Experts of a small language model.
Size: width 256, vocabulary 25914, 68M parameters.
Experts: 32 experts in each of 10 layers, 2 picks a token.
Training: a variant of Adam for the experts, 841M tokens, 6419 steps.
Below are experts of layer 3 (counted from 0) of a mixture-of-experts language model. Rows are named router (the router's row for the expert), gate (a neuron's input weights, with its number), up (a neuron's input weights, with its number) and show model dimensions 0-127. Each number is 128 + 32 x the weight over its row's rms, rounded and kept within 0 to 255. Numbers have three digits each.
Before each expert's rows: a language model's description of what the expert responds to; "mostly gets" lists some tokens that are sent to it at least half of the time. This comes from a sample of Wikipedia text that the model never trained on.

# expert 4
It responds to: Mid-word name fragments. Inner subword pieces of proper names and rarer words after a first fragment, such as Car-ver, Luxemb-our-g, d-ump-ing.
mostly gets: "ass", "amp", "up", "ack", "art", "ent"
router:091170173050096143170096179117117190175150097194160143129112177202168128156102150071134169067156121122124125149140136169154116092137137075152161085119180128107113079111156130111126128130134132147151148048127106161095139120121116149144126187104164196167192151082166104157118113093138133112132115157156128087162142159178149127099120139123109164080180157143151132142138147153126120113133
gate0:096177132097187191089140182194127095208171136126128146143165154148145159156171151138146124163080121168132105105113166152152107117096123125183132092153122128114135118136122051137143120095051113066091184163125087091118145165143202127148118085102119063126123076138101117107081148148182164205137174113156140101125158099170129085101151153137121149108134103167161117147113133072110091145097
up0:140138170130084144077104126080099177108121138138122123150156129130125165165108183138122097119143089184084112173115155169195089163110069168110076114120162109102179146136106094144176060081129078152104130170156106159128148119127162101109119135086097064150104131141116164163107116115089118118128178144105155160125125128151167144096124117123115115110152107078137145106227222074124186107136
gate1:076089142124096137100153090100160204128127111161138129077127111133128153151100139161124112118121105165106148108179129063200118034104139054103181050145091167104154159150117115121155093091141101105109141122149122096151126149185131116161134130146149122128116100170118184106174162168073148123138114138130114086159150104162140110107165147131068155137123143184207089133119137146175124138099
up1:167172167089187160151130080093136085145085161109178132188148132082124132130164148126106155112122145150109127149106198115100162155143102136134072154099157147154153115100089179112134138142078079131161072107093118186107136108112182158089120058134101111142134085100183100164117136110159156130122118115168170102136102204139181126191074141183099136137099099125128178094151128173088180109115
gate2:146175157135140138108066147069103120118131157128143156158072108126156116140155201108103170161132103161165115103101104147106091152152079173141129160153127082121098123126128113135137103125106176091116052128170130113106092110141095141131103102148091032015047078164113156152130133134126148117150147137153100127119137152223108100032173115118073154101100125144097123090084131060070156147148
up2:164085110150102154123122117120172125078107161105155159156168182159130118159117134177123120152111004119101178113076130085165132083099105100129177111126117188123131121080115155150119145117123123134081132141179113117096163090114148120107142068130147085060112100145077153171159142153106076163140152171149088138103115152151119166138130172160134100099065101153124154126158102093155127105100

# expert 20
It responds to: Separators between numbers. Pipes, dashes, slashes, hyphens and spaces sitting between numbers in tables, dates, score lines and ranges, such as 1841–1844, 0-6-0.
mostly gets: "/", " to ", "; ", " | ", " / ", " – "
router:144130186122115140171124197142192135147131127170149163088066157151145131175146179024184158193129102116114130100202138117165074147129100163148118080104064121135125146160117056115180083143109131123096131091145129147182108118119165157140159087088140103135117134092158126087156153139156150120156059166107143128115165191124140104064126181161093076120161054166097076135125065120125142122140
gate0:101137158119165137100100133147139147158134111127133124148081097130133141125107128162103132110129111159162163160141195107127096156163171101167123137136114097130141105165163173119112076138144123137210164128055109120174140078151081074183146098113124107104155137098159112077106172113102153120189137115103193204145084138132124124113049095160116138086168157121106146119065139215099143162143
up0:078127172127108144097139118175110123102123155141163099147126097118159170170152103160150086060114154095106092127085101148119070090134094089104099074136139081090121158181087106132046132110111146156165090146174135160176168122151038127168138172168127166171124122151094140123089122128122129125150143152124164115123148058137093137149112154095110159198100099043130161113132133093145117127116
gate1:141134174122117174118117161146078133150144145115084125130068158112137201143192130154176136148079154173116046166138175123121176134153121133129057181149163168066128122151108138077086119166133183155086141096161102135139119119087138163143103126136157163149105186070165091114142118158137112127125170149092115156154131096086106114140110164160111169131104118056147161063125141116187148147095
up1:069129179158131129029128123152131125186138125116155110105078087095144177073160081125103139085167071098115100098117171159158134081138104133075082141102123116061085147125159157138100054104136146102120060178159135107157152144167108153191135117120157113140047121091117124072118177125163152091138135102143114148152149143122111108114095141135150147144139136140170173094070120126156120145133
gate2:114117187122110149145106113091121130093142122135131166114154118156139171122175128149191145153160125135136128153102110141192130075076111076099149112132070123102069139123118158150079083118094158139126131153147150120141204141142126156121135142156185173154105132135092087143120144185098149076187149121190106112154172076125142089147138068114163106109101163144153111106108171101157181103128
up2:187165101110112151121168106161099115156133041153127141186142158142094159121144134141092144121143198168112085142040144124130135129168147129137065179110117103092062107119129156174164137154160137133140131206020146114106132171130156112138103203148102149117116114153131148111117090144115076122122185103103116092095156103091107142113105129117127240076084152133146139125143146084137096099075

# expert 12
It responds to: Leading digits. First digit of numbers, mostly 1 and 2, in tables, scores, addresses, heights and years, such as 1(940), 4–1, 0:3.
mostly gets: "1", "2", "5", "4", "3", "9"
router:158182137068071152129111111089145151112146097234179166095062080134198146177134193000156147169147159123144125159122122084133085124135094127111138080125101131098123177097094102140151085166139121151158118113104081095151157184108202150146115156129154100157120145090185129108137114135067147147157144109112086134129099151108131144134131136128097081135151113150105087119124140103179155118127
gate0:157184130097135143147120161111082144154151105152109174148129161167126163135108150096174114083073116131082084119050119109091093165192127144153111142145144162129122149114172151133140061124101155093135144185165151171069150086140089116101190097110064137102110095078061128104141185131192134163106128177146140151115120191145145149160121160126107169111104079086128149106143146132081133138134
up0:213182146036023160119118118044132140133128140173118155110075084159146158185124194000112123090123142117162091129091090073054058122160070140117099130120126185121142138097147150144125064136124127136084150134180121139075106097199120134153139162113054120133145078131109155154132126113117139143092155110118110141102101181164165114130121126150132149152112113129092092141112132140141165159138
gate1:128145144149113130112132222106160134130099100131116119120179147154075168109099090171150140107137113096109170093131183118158152091135118118121054161183136111144100062148119122140156091133124145108169153158157227188158118108167068106114092138109209164063114141118106153111125161142110120055095146095126138080168128102148086090137179143096126148093114129124176146149174128124084094104054
up1:180077200163136117108086094116099140112123128121120118093164122119123125155133154123128166150089108135120119149082118141086108145163116096103118127118155142158151130090126139174081104088162121180121132139110143128122161124130181166135136074170113124053083123149124152150146126109151111189122161140078075188105113138106108157146106121159123169193120116148047165117097088159172124186145
gate2:160140175124069152135082141097154129124193090150122120120176114113174153113172123139187072077094108119135105126080122170141195175125171147114139152174115134133117162127134120095104115093133124098091131129127100141068086119101133164131121083135096112104116119154103143141136121091161120146133120172146078164102075133131140178185112124156129074124126120135123196120118142145142151106174
up2:118166139116165141106156078116082132117151169149137138118084125131157137175122175148148141150178143094091117134066113096150092142136139147113130092118080107126156139114119182203122071124121159104158180119137103101120200072199160119127120161089069138102112096063127144091129126126097130123147133125107130201135136089111074120123093127063134120105055108096123064137159151100164121146158

# expert 23
It responds to: Year digit continuations. Last digits of years after a leading 1 or 2, such as 1(982), 2(008), 2(023), in chart tables, birth dates and prose.
mostly gets: "013", "011", "014", "012", "018", "019"
router:137122168129089119113128130114162123151108124189171132069085136149131092111146160087169144218088142120111135145161147096182120121137124122132189095148093104114118117103113105116156065164119147078121123071148123082192157184076159108142108150079215113157106152093142130120137141140104153139148120121161116089127163135087128067090143130146127111055154130119147060132126116126145137124103
gate0:146157151096099155147117143094169130141164133156104157079116112168142169153151198119209180100157152119133097091057144165140123164207143097165097052124068138166097146138148123100097133193158130139201122178134127142099203126166155159156178167099144099112118107149173096130089176137117085118209094135115113101118146125097146150084091167134118170109101177114155143082142111122147126090097
up0:163110202107052120093228181118127151111129131153117157158102118128165126139170159137157153126101148236119076135127122123068134162115111116083125123161198114072167121060162149135116103128103142126094140122130137077100179088097114101114145107090136088160115051121111151140146134119156088111187120200113079132077124065122101180121118098175071118125111173150107120129081195103104110197123
gate1:096151084138080159113181141073092142127148102137170156119100077149158164152113118135073098036165116152095171152181167194109173125162034130123109141148143131134091138171083130031138104184127078110105114143123127165146103133134075107104139083137107146130136131178148116126130166125131106104149079132197097081170062159154092121097114131170110114147105084126142113194136159118127171159134
up1:051162112147075135149100112107087118088094122125115137120157099147088114099130151090126112125206115122133167109083215149116125121105161187075139183133135103120183101110179109140162111156138087119104124100125149112120156123039184117124092140107164174148137136134153049190194087124133144128113114081098119109100172154163116089144109110105103188141136169167100129158159214088126169139113
gate2:144113189118095103094137145119177117176157098129209133136139085157117095178121136107117140139116187144106123151145172082186157140106084114133169110102110090146174106118076106062148122133098142131175122152145109104130102123141122098127214163096180097130097187110112173144074156162142037176100147115203117063151141100169107151119135108108111141124107097147123128123119056100127134126103
up2:084128155190126133117108115122160139155142103109139142163162097165119084139127128113101145130128165087138087118135153084126068117117154068057145101057136113139132149190123154123135075166118112093191062208155162128130122075135122113128188104107139124175079153137146095119135110175149169147074151120140106154178132109158160133133145150125128101124148102167105070172125126131160070094118

# expert 19
It responds to: Name-initial fragments. Capitalized opening or second pieces of personal and place names, often non-English, such as Bar, Car, S-ang, H-inch.
mostly gets: " Bar", " Car", " Mar", " Brown", " Cal", " Sam"
router:125162130116165194187104165152135186148177156207131178085115123200127167147124154063124124145134163182125122135098125190104142104119160155153075129147115071166076134162120116134087124194128147156113075107151180099178079141122168148124095137123085116105116198154132087110119186111170183152150152130148180128144107114119113098089119133092082123089130099080130151093149204097118128129077
gate0:189104140097103145156173142127134167118117095126181153160133150138164142196122147120178130114132135109108136139154117111080121166124084199114198130187093153076135179062116141116151115133104146090101152128120169193097174152091109095123150080172111069133129123174113183144165130099137115101132145122124164138136107175236117185125109089094098133155137149102075110163149119091055140142140
up0:080117137096107233102097135189101195144205123165123150094063182138132175148147169140161095098109119074095108188118117131146096084157112096110170069134149144144147115144122095178133145102133110090121153119133105091126188122161094080125107112147163150106154123137141126159103111117074126175162140102154159107141136082139096110149109209112130140147119157180141122125126158160125092149115
gate1:103115152084100122149172118062117177145180145088057134161126126153126138078128117096196159132137100142136162133167108167155140132136128177111193162152118147107100109104095194136103164136089129127151160176115141149168155178079135164118191073101160142164054197129137112146137164132127108063084091147090117105086153149107146085115089100173157138160115076105116142108137100139138133107097
up1:157151147162154142134107135062139147124176158220153156192104080091143143168108175129120144112063116141064171074088134111135124108068065104148132124117113077062164164135133103099148085150104156138136139109081157127137141123093201148129118096131121125117098099120101119068155110103126043165112123126225109124095176123131136072118094176151138071126079121097097137088128126080137136089110
gate2:137112117169167100105087099105126099118164131151143121051145104154120083115139121158173111220123115093122155117093075136091185037127164157141092116144113080122104130107141159132134082189109185103126084072119156107174167159102156182079164083169141088118110125094156104204134124141126079141184142058137127123133143092097140130097118168134104125142109133141123111118131132148143075142119
up2:126129112161134184117119118124129105125175112168104167083100105151136146116191146146178117255142099133123089167124082151109162094102112165169122118161088095108086187099129110113139129183091180120096114127132165078179167201090179137094142093145158124118083157170129125115175183116116135136180133114125145117138097122116143136102119208130074106144093118148112107102176136124111101148063

# expert 31
It responds to: Capital letters and acronyms. Standalone capital letters and pieces of acronyms or codes, such as NASCAR, SVK, ABC, FICZ, plus pieces in math notation.
mostly gets: "TA", " JP", " MP", "U", "NG", "TC"
router:130174147085121146134167173135211121150092111156135164115071086159139158126123193073177142146124104139076102119159166111108050141096103112126091108147121115113132171170132089144139033117133120061079134151164125132194117138097127107134077131089103101126138098135125174076110198164076149163132137084116173150162076142103127100067169156103180106143136103135073129124180109110093150137157
gate0:101129137176147136104195137080114173107113177114106142145130106117147191127116111142099114112156120160101208120085095216102156119117130149161096149139121081161119088167120160139161130141132186163137165075120093119186090133117169073106142117164105147165082080101163110120109117103075191144095116123132148118122153128135138119163137136097110107147105106068127172161117128164059064021065
up0:164103112143186091158144107151128135178133122108103122115084143132137141130165100155089129141122161122158164198112096211152127123098047105155086167095107145110085102091163146167145189142174122172166109157102135097130097156102152142223132123134120081077187084115216121152098117091120143171146078143112113131115110140185180146177120147104125169106138090070120149177127067151107069079138
gate1:113115146119159196122128120137162103251163080125121133111155155141081099105159157111132109111130140146168123135134050120174093111069140173083126171132162132173139117135102116136184144119168118152156084109118134114100142126147113097174090120130166141145129097158130115099091155100057123121127159112204110097119100168232143157142172196104148125130079102176095088123159106107186126114130
up1:128122108152157117134177163104055131105182113123076122111140100136123104113151095157143124164133057193139131153147094150113187124124131179181078183128164108151094109122114091120090189107123141179102093089099057160152117154040177161103161150178158152063106227100098101203129088114214114110123127167116057163160117105086071127156053140099160107143146152088126134138119115111083117111122
gate2:151148194163139156142166136099140114143119161164095147119096145156139123125121120110148175106170189119105108187125112177106132150064121170137078157114144148091140141121078117130147169121145143178158132122112166223131087134081118138102182126109071152164150125091179090166094149104123123104120073129079151087111077136141131136104127124150125137141103073115145165112096197158112168078141
up2:137074126140138128133051106131142078125119147106125096075116133122120080099126174097118161108110144160111133127186115110098109127070118143049131116061084207151196148122155152145096172084173083177140127201140078156100102154143086143136089185211121142073125115130116121158133164154127134100159136135097092157069130180119149105117190137108170111090115084152144091116163127121192098099124

# expert 14
It responds to: Line breaks and heading markers. Newlines, paragraph breaks, sentence-final periods and heading equals signs that close sections, list items and table rows, such as albums===.
mostly gets: "\n\n", "==", "===", " ===", " ==", "===="
router:123124173123094156163118123120156102160133120149131195100131095190170145103190161091158179092110122146145118085138117120129078115130089130115139123182095133131116172129123157085075149154111160128142111118132144144169141123133204167130102152039144168171137147030125105123164183107099164104119112156149105106157109148144169065141126121127072113099177141152113082099143146164157161097080
gate0:108136198154079100174097148073147116157132112132174176120112108146201130129136148124109147063127145163108133160094113089121104092165110054128187135119096130058146149165089154112104113186158159125154140138141175138126071103111145148145114118059107154134096124103149083173101119183189164194168143164180187089153166084158112121116127156111148095105133077083166125074148132110123159121085
up0:136135194130157123156126123158123127089111131140125142107128140120185172133209126111136204117070114107101096071162122129116121096090119130125110151033177112167131129173191145142149131100094067171097122137145111135152200156157152214129110134146153122178159112130107155183110130067090117118195082101092084162086144086128141108094185093167101079136117189197118133116112160148161115087117
gate1:079122155088070139150094228121083142135195078143132149122135132155127112165167149118089115096150141153112147131168151063119155107138088164140162157077117136100140063141146148132116171132148140149114117135170112153149092111149157108106179093095116107130159158075145189140120129101091114066106100164143108115116061115087134129111140142095140102145145118134106090127125113069127139115122
up1:152143044142196139144183067178164110115096180135132110105074072134150130092080107116159176108127105064162133105122101164148107078111153120124148106189100091172111111119113113107150117104125136124141164132079073092152129176107131140146113188124135152177175149148082087097133158162139100197168125075099201143144119152132104126142125124147110146126112162117142130113164140167127115164167
gate2:121122111122112089095120175086138143161166076133180105126100115110156135145112192114119174090159157155101185128058165160126166174119102097159086101151177066136127088119103138113115141175102136150162090243156136163120123129146107085129197162088163151092111170149155168067036196152145057133109097109158152145176065128163120143100132151149117123145130141089137092123113046158122125112121
up2:076120134115120102131148134114142127146153090135155082130091156120152093131132141119179159121113104112078169103097130160159195165095136154103088056103169154110111119064114130118113110152081114112080035203080124112151066139186114061103168128142156127113151105137141151068119125152133091135156099111179077110126119175114141157108111117105132133146137120105155132159104053153106114104173

# expert 27
It responds to: Spacing punctuation before numbers. Separators just before numbers or dates: pipes, opening parentheses, commas, colons, in, and month names, as in born 30 May 1990.
mostly gets: " (", "- ", ": ", " in ", " |  | ", " \""
router:126141171116151201114170187118193171141120112151144146119094160136138155175163146092169169180169117145119156152189151132153150150165089160160080138112100138154188163214138061078128163138086162124114105085187159140122135176115166167164149120104140119154109196131130095117173145149128154129132113169105154119099119181127149110135129158186059108095186068126125140147068093123140137136093
gate0:109120117123156164104083109150096117149150171125137120078152121131176116152146103148140132092118114189098117044117195096134124094155149143081185117117159110126144068112099155180126139096096148126103107113151139206088185061133159114112176126087224110132064133063134138107134102126149149124152131124123067150172089167121177084146105127105098166103128180092187126108154115083186034138085
up0:141131129113118153130148093164176166101150118128210147137079126108163106143116139133169145140122160124074108109099180124203121099127154126176155148085153104148127129168163152219070147131091050058126132136135128157163169146127089109139146094142148139126084138149078096179070147128109099187139123104135137060161131109127133147124132067164147138115089184089172156121137135169093103137124
gate1:144131055076111140153106106211141157118141088163135144045093164164113152206132180081089119081098137111161093123191120074139118112134167134127136134203146150125155073131120166073138117092121174154141134127112036108150162138112091127165071174076076116174085109141159128154120066119114124130109098116100141125141118125108107077111079146107138133117148159077152105120123128221134127087162
up1:109101062161149055127109081140084099124106160081133107148136113098121079042066109152122139176060100133155185159135123127175147133125132109082125138106145156178113086064154066121154106108154131101176127136060115119143101163070184157113120113151174119097137111125130156141114158124135058186099052140143058125153112138049130128131138169145170106140104165213134139116138123031104118130138
gate2:136156176094076100110132126151098199067167088140161121052200087149151152178126114117102145110146153123091185074126131071108179142126106143156155135197090148092125085073131177093144089134147126151113192110159117137151055133135062164111120149076153108176143187127089156058105138176159114086102134077144143122094087089155171088113167135110150083112130111114084143127135132115121089119084
up2:117134116147099109120124102150086165044147070112162084055186108135129110150136084149109162145153129165124223066130171058120183155115107130136127168175103175067152074105134181101116110159138129114126152099131109114125051113125125154152120144085091088170156137177131167082126172164167126099077124067179085161092118092106153136139144120151206101113132143099091134104135162106136099143118

# expert 25
It responds to: Articles and conjunctions. Function words opening phrases, such as the, The, a, and, or, possessive 's, of the, often after commas or sentence breaks.
mostly gets: " and", "The", " the", ", the", " The", " a"
router:139126181121076148174108160129170160173118081157141151066103116158152149178213150101158168175125147130072143128185157098161149100128121093142149106121094083076089204137095131101204095171110128130158113115148060114135122120055102099138115139097172105121116145075179168106113167174186116164215106131145111102148181110138120108120185141167096144093127152150128133123092099109114101124090
gate0:103152135124061107134083117084115138153134128134143172098155080153122170182139192118104150099129131165127146109123108160122121165133123121124175090161088142123160141184098132129167089096118097137078136091123130125110139092104209255057078128157124133147116162147107140173114095131130136059091168181209155127135149132168177091143134082146133094106165180140103171148125117076104116098161
up0:064124121123085167155164168105169139137144163184198137075087162130094129143127140097174120144167095105122099153138154137117103079117080149174077079128189114124136143104148100130143143063106148080145087120156107105162144136139113127209171139106152118141169087076119149120154141104111174129165125142169144082154123107097090169073087183128102134179124085126101126094130123129149125086073
gate1:065139115127043135128066132190141124147152056138179165056124145164131082145122158112140142105024127058166171145152134070175104152101138093109157110126133052125102149172098112083170135095155103117141137101131092122162142153054109155150143122091160140143116130093131131132133138126102150139112112097163121187129149168132118105154108200133138136101110135170166137179180112162125098107100
up1:133123183147120099080147093151181107116084062134142123126112161119070116144142125143120122109183138157124083122138152150099139137134224139113114121123134133174142142185095124153164143166176131101110104118127081092050086113146112090089155129131096102071118094108083140148118186124139171175138137101127176111141156148084154087135133079106161121074129129178124150204096111171114106163123
gate2:126127110129165115191169150131105126178136105130124127108075186128106115117093130119163117123152125144134186205128141124110122179087169174152132130128154144102146121118179150090131188123178125174111116127092123116172070165095126170116034169122167164115104147169121126083103075115161154056092106120187131160110107173118151120119154089084141124124104131121173151068165106164161107085119
up2:137126099145140123129177097108166130064065093136088105118114111117127103062107100129086144199133100081164097111143143150110073146110142131148164059114127069178132190096135138192078169160135048183103104115122094113071141136069138146136077137038141147132123142148077122122088165151149134179168132173139185108107160119102170101108144086131086181180127147173052094174133124102102112116100

# expert 21
It responds to: Mid-word letter pieces. Short letter pieces inside rare or foreign words and names, such as Se(ah)awks, Te(j)as, Iquit(os), Sp(or)otomaculum.
mostly gets: "i", "o", "an", "is", "h", "en"
router:164234110073139153209095096126199184124180120162168155092171092182118157207110161052158202121096161122066099082179167097155072113116124054104169125068101134135181139139101153101126111110096132139152100164105062145124127154164118144121130183108106176140139147067162099141122112125138147132139107144157105112147127147163129102073169127160144126040156053170173121149144168119177163112166
gate0:151073104126126127180117152151201124137090197117133135154088130089147150125135135133127180134112157107171157173116160158167112163120140178122159132133082138057091168132134141108136142122172196153149146101118166106117093146118140130139090070126097095141157155166120080089104191116129171177161158115143163122138082152163167140164105121059132093085175111121105095111131186052151133126125
up0:122135135145162118179133133102104151158121128137165118156135102109094130092132094123119119054101115137099102136138136125127051127135104193084125132134148156160064119159134123126133142156119137137107143052186172130145029121149121102149119143156099123164090167150121094117114172132080158157096129071120138140128126149216112120107123164178104155115076105103128171208146154124110147155140
gate1:114152130131079154152087149121115175137109136127113147111156122115140255177129162100109083143103142084128083131190144137158054162139173161125092123104121169063109158143129111131102141123106109178114149118166142060134124121134139145113121146132104150104094151105126114103170184132101206155162182078122139081135156122139093200113126173191094140154101112168143133154189137161137139111154
up1:122116152123126151127124152215030136118075174146135134108132168100118118065162121121105126116099096164163166093141118147095118150136145147144118152105180113085110139080148117088123130086103149127135123079110118061161056141105181127124107064119166115151156222142162157112086101144121228169161130114081134174104186136099135123142160126129128105098146160136117115137130107103159102145128
gate2:193148165136159143139163122068102126132171180156124139119123087148153098151176149123143132147162116201126151080143114136101143182083126173133165132115083140149151167130139165111159128162128181159169172069109067141138125122130138142082170144142085153103118098165136104126117131130103127163093133159115101061115132104111135184139112153153161070119091113165122117099137189103152161084124
up2:129160129128148130085109111087110175127142182156170137125138116116134120157155116116117071150155135173092120125169136077114131148108101143096148105147148060102113129157111093119168141178146110161163210070123129115097084088146126125141157096144095174185131124072090110134108099140107113103104081144120105093157106119174100158120077173133183137160134100111108154185093160153096177124122

# expert 26
It responds to: Prepositions in prose. Prepositions and preposition-plus-article tokens linking phrases in running sentences, such as of the, in, through, upon, among.
mostly gets: " to", " in", " of", " of the", " in the", " for"
router:113114160144088205166162144108177131136155090163154147104078102214152168179147192104209169141149157120072105146150140129116108125106197077191164100111121121146120184096139162136230093159106130118165077109103093154157084169074088118113171110116154109124158109078151154110119158171095178117140141097194131117119148126121124085100136172182084080127087137139140148103125136138147160066068
gate0:099107111080153110125136153178139157090138086138135145163138118116146112129155160132133122137135124135098125129118137137160188080111130140157184180110202077086104142102114109226086099103088112076140213142139089106170163126162142140097068150156121084153101125183141103121129143101132134172133144141121138120157101106207139158104111156154094116123124136056141163110115137095134051218107
up0:139106148084129133081148179176119141137109128118143149137106173098138127126177132123146145101151165091159120111116056163115176060107071150164146205177163130124113083123083142159151153153108114131170144097121080174137157122188121162116144105151129116124095121161148115117128094121145107121101098118106116145149086093167093246093117093107102092182118078056112121106076170153129138132115
gate1:163146155122066100123093168166135177136129146157093141099117113113143145156099156112155158136083174118136122073077128085137114096114114146147095154116080178151137087148119142100172135071134102116134121095069222197097079134134122129081128153152150127179149075108123206203084069198108080139124196126099141146138171088178100159189103100124140106130141139170115118085120099141140114090092
up1:137115145133122093070150139158144142142086127105087114156106097104160122157123124126164156174106157146120105060074167073061105078136166162144098189106149152179133085110134137122112177069164148059133150106148152175075103145109112159101168169150156168183158075159135144205095113199149140145134136110097135172151174133166148149165122092122211080143139168162123105093151115101117134134126
gate2:151134104123143130122135143143140139156101109159151129147100190105105103168116110114120133194103141142072174066127132105101174117065150161156063130131121162113094082109137124144123146105150108131129111152075109110095155122109143148135105182145092134142135165146080144188137118114130091062144133099149094149079114126131183134120156100087117113169121196159133124116113160097139178114147
up2:131122092137147138148121122147121151128178107118065134138147116151154142090111145139128144136114103091127098149088129105145119113131097130041142152089133111144114126193143135062109167116176122143113220065144147158170131167087132088117204141132110120136141114188090081055152119098146159153201119116151148123155134103134082161126109108121137188073133187116075154137164092100116135128141

# expert 17
It responds to: Noun and plural suffixes. Word-final suffix pieces forming nouns and plurals in running text, such as -ations, -ies, -ers, -ings, as in completions, lawsuits.
mostly gets: "ation", "ations", "ions", "ers", " time", "ics"
router:110223148136074118149188111114145243108160123162146179096149140143176129155140188082146158147116138130078192104151079063191119104193122160179142094128111077095123098139118125079194129142123146122139123144070141134163152119074139101102155137099213161149145138044200129139126091151062088116129127137153115134120113173124136120150147164180110130108130071148129081127133118135130145068151
gate0:191081144139116236092070124142122136129127146127150138112114183134142130108164183119132132140122159176160119130091069204119138180141165098119122148171091113136112169133142183147129177123071151141115077111124099154215173170182119142121083142129143140158044144158122138113165125098113131096141160188139090074147161175156168122076154146172079105117106122098197106084107136117084132112093
up0:089056154117122169062162145121136090135160086145181124107148176125091108138097103135138122118110086115165103098131109160124097054183167078102132093149135050144074112149146095109120216123127117133132126068124114073146075153185063105118134143091090130185138090138123101121159102113120146141132166149137173095215185094151111143100140062117061114101143157121168119118135129140168195166169
gate1:150096148115083130122131110104111176165105092172163151123108121169180137083192106063115137096078103093080167166173080162166140111157178132145129110155205134092091106137121101106172145095116197163166098126126150153128086137092094122081109126136133200160165214103193156111149178106127116105124137082131142167146066174105112081127138195124113125141181089133136123120151138080140141114076
up1:162103193176132116097129148095111116119118144107099135156140154117119080090160129145133128149102180172119182112117085124113174072145163052147159153142143129143077120131136034092105136105146171129213063121103172196138102152136156117110097125105160201171107183162127202088132176135084148124156143125102110102079055164142090105139119098130144135146135125113134102149127131068069108137091
gate2:136164152094160154135096094097087133142145162123106128125089171127098104130143149102116118129156174138126124198099153185104187152114202145122124162095105112111063132068128149076093128218121124149107136204138158188122092117136125129157119168171134161109073139158078099089163157156132122131146104143104048099105120081152200099145172158120090122125140110131092171127077111104129163132116
up2:141130140107148116104079143129091106150116135134101107145160141127088139097127116142092131138123098138118094195131180146053153165117157222130117183137125161198172116076150118134148152111117117115155058136109140100099097076192144108151091158121112143098128070201090113106134221092112161139109147144117187130067084174127182096117159147114127147136129157125129125129136172053093126195155

# expert 3
It responds to: First names, name particles. Given names and name particles starting personal names, often after an initial letter: John, William, de, Al, Darr(yl), R(aul).
mostly gets: " de", " Al", " John", " De", " James", " Le"
router:132114088154127208133144140122132194140163122189105152113089139163171197133160174076138167178155100117121119084146093128140145093127145160164124133122088131107131241165154093137140114131158126127132121135130129084146157178112185142144184114120110087080109193173115105087126186160140132137170134161159144078117155123134183115098134125142099071110065183120148099022133132087180123160128
gate0:201140153094126101133149159164137195115120144094104136144149102144158101133135123104144139097133124068093157112158128153098108153153149141119121137115189098122132141180167175166118109138103152160077122126082131182190130182112156187075117100128119151193134157057187057109083105103047178112107133138176123147126119123054106121131129120134131153139152111096053127117166142126099167127121
up0:181174122122162193122091146039096137118136177202114148169098090133117192145202167165137144138105118158155150088086181212134169176126078131177125101203109167148105120076126142106152094130132081141129214202102126137139174099143155116118143151100114135091171112176071125127128162133132137142182111177129176108113071106130091151180150131144146133085137110101127108149143139132100108130113
gate1:160188116124127176160100141114133106135112170159095152140154161119147162116143117120113145125111128118147157122063122114141154088100143117190186105128149201120078168135078096144152084168131124165150110130120151123078086159094090115167118143139146148157174148146155134103064121131103186082132095064116162055141133100120080131152145108168179059205111105132053114108084116143090107112181
up1:121115108112123101123118092153137124105122135124083135108174106129142117114128106122074147121116075072148161116105127115153153061124132143135179172103079210167135089108136137144164089125153148147147099170117184125063183240100096151145139131084127138137155172101172122147169082117154166068156092060099149112171141103108086070133188119140179110136145128123057104136127122153095167078197
gate2:126160202130112137158095200150134124126094093111117146100147112137137124139153160111161123085115110168044174123082133161072151112143090173190043121102119122122168165123150170168141106119114097102115142129191170121087078101144172110096112133127144045174082064086105105125094138151093131109137183132167146147105084129144121082135178103102099129159097140175189120178129132139108133127132
up2:134074177102130109074083119082126086146129145124174131106080162142109114155182123118120156124153178182127123117172122163150134153123180126105117153112135175143130155089122128083094145140177132168154075125147143172072185131163135143103136118111120116083148162153104183158101118120151124066128142190000128158089187144141102176108140132167212090152140101102114114147074112119145141132063

# expert 6
It responds to: Place/surname endings. Word-final pieces ending proper names of towns, clubs and surnames, such as -ina, -ton, -ley, -ville, Gor(ica), Spring(field).
mostly gets: "ina", "ton", "ana", "ville", " American", " French"
router:073163137117114146118123166141136243147143098184183159114089123165156129115129134089112178154115072098165122111199117111108157083147171174141142143137121070104167136162081085166192121098132176113087111094134113132179140135087144142137147148095153157143130126118117113091101126149124137146113096128160157125187125151129121122126106130133114115115110150162176100090131159129109091134128
gate0:123098152086133095114193131154059123085136091127126134113124080125150104144123132123080139187112094165144143117158080120135122112171195093135173124202141113120126119088126145141102117144132141160134151112109144075125234168082143159090189114122158111118146116157162154168157108119144103122144119102152102109151126127111162108166166103140146126129191165128070143115182111139132162095120
up0:128077099089125126132181163094159119104091113155163118126033199125100147112168148138140104111143121122181100094109099194095100139165133099090120112166132126118077129092181103147072131154169118114102143148112142091074146184191066177187176150125161086092111141150105095092148122144142143093186130072145086077137149115086171128133034133141167113180150164139110176100084137103102134147104
gate1:172143089139119110163079082193120143135156120121138152160148128126137138112169170139161154134087131153114127085127129069196145117184213101178149122159097109187094111115194104054147114120195135103125150125141085144118150125172142174104153094076112172063119111163099116153091108082135129078149169146119143162122140091105170085129138139099135101133119118095179088094181115100109101071133
up1:126134121140125166115151112139143118055136092110143126135147116105137161147093123147125137130134181118116121138118187178211102137106134134127159148108089142123136148141147093085158096118138143126140163153117070077085172156190112136069222102106134078112068197119054098093125141169137108114174152115162183119121128147092133138186125094129174149112139096093071122110142157109148180135129
gate2:117063142188134139134179132147118143126173149109165108127077214105087132123143123150147129118170108108136104130095071162142152063161145150093146128190133076122129101130143156135081114179121144077138164140093135117072183163189101103074143128154104123166173106138202166135154122150152103101125093143096139086165118101159147141102105089117098157118164150144127098127089148130092138116117
up2:148126111075085111119119143115177111163120137150110126113121131137165150107114144147142110063182112119104084161123208087168140132111098139105151126000156132080103135153100125127105130122134127132146065143171120138121094044146184082197113115123113119116106230103097121145114119084133133158110129152104120125123025113130089127120149142101137129111155083089111081106156157119131139124138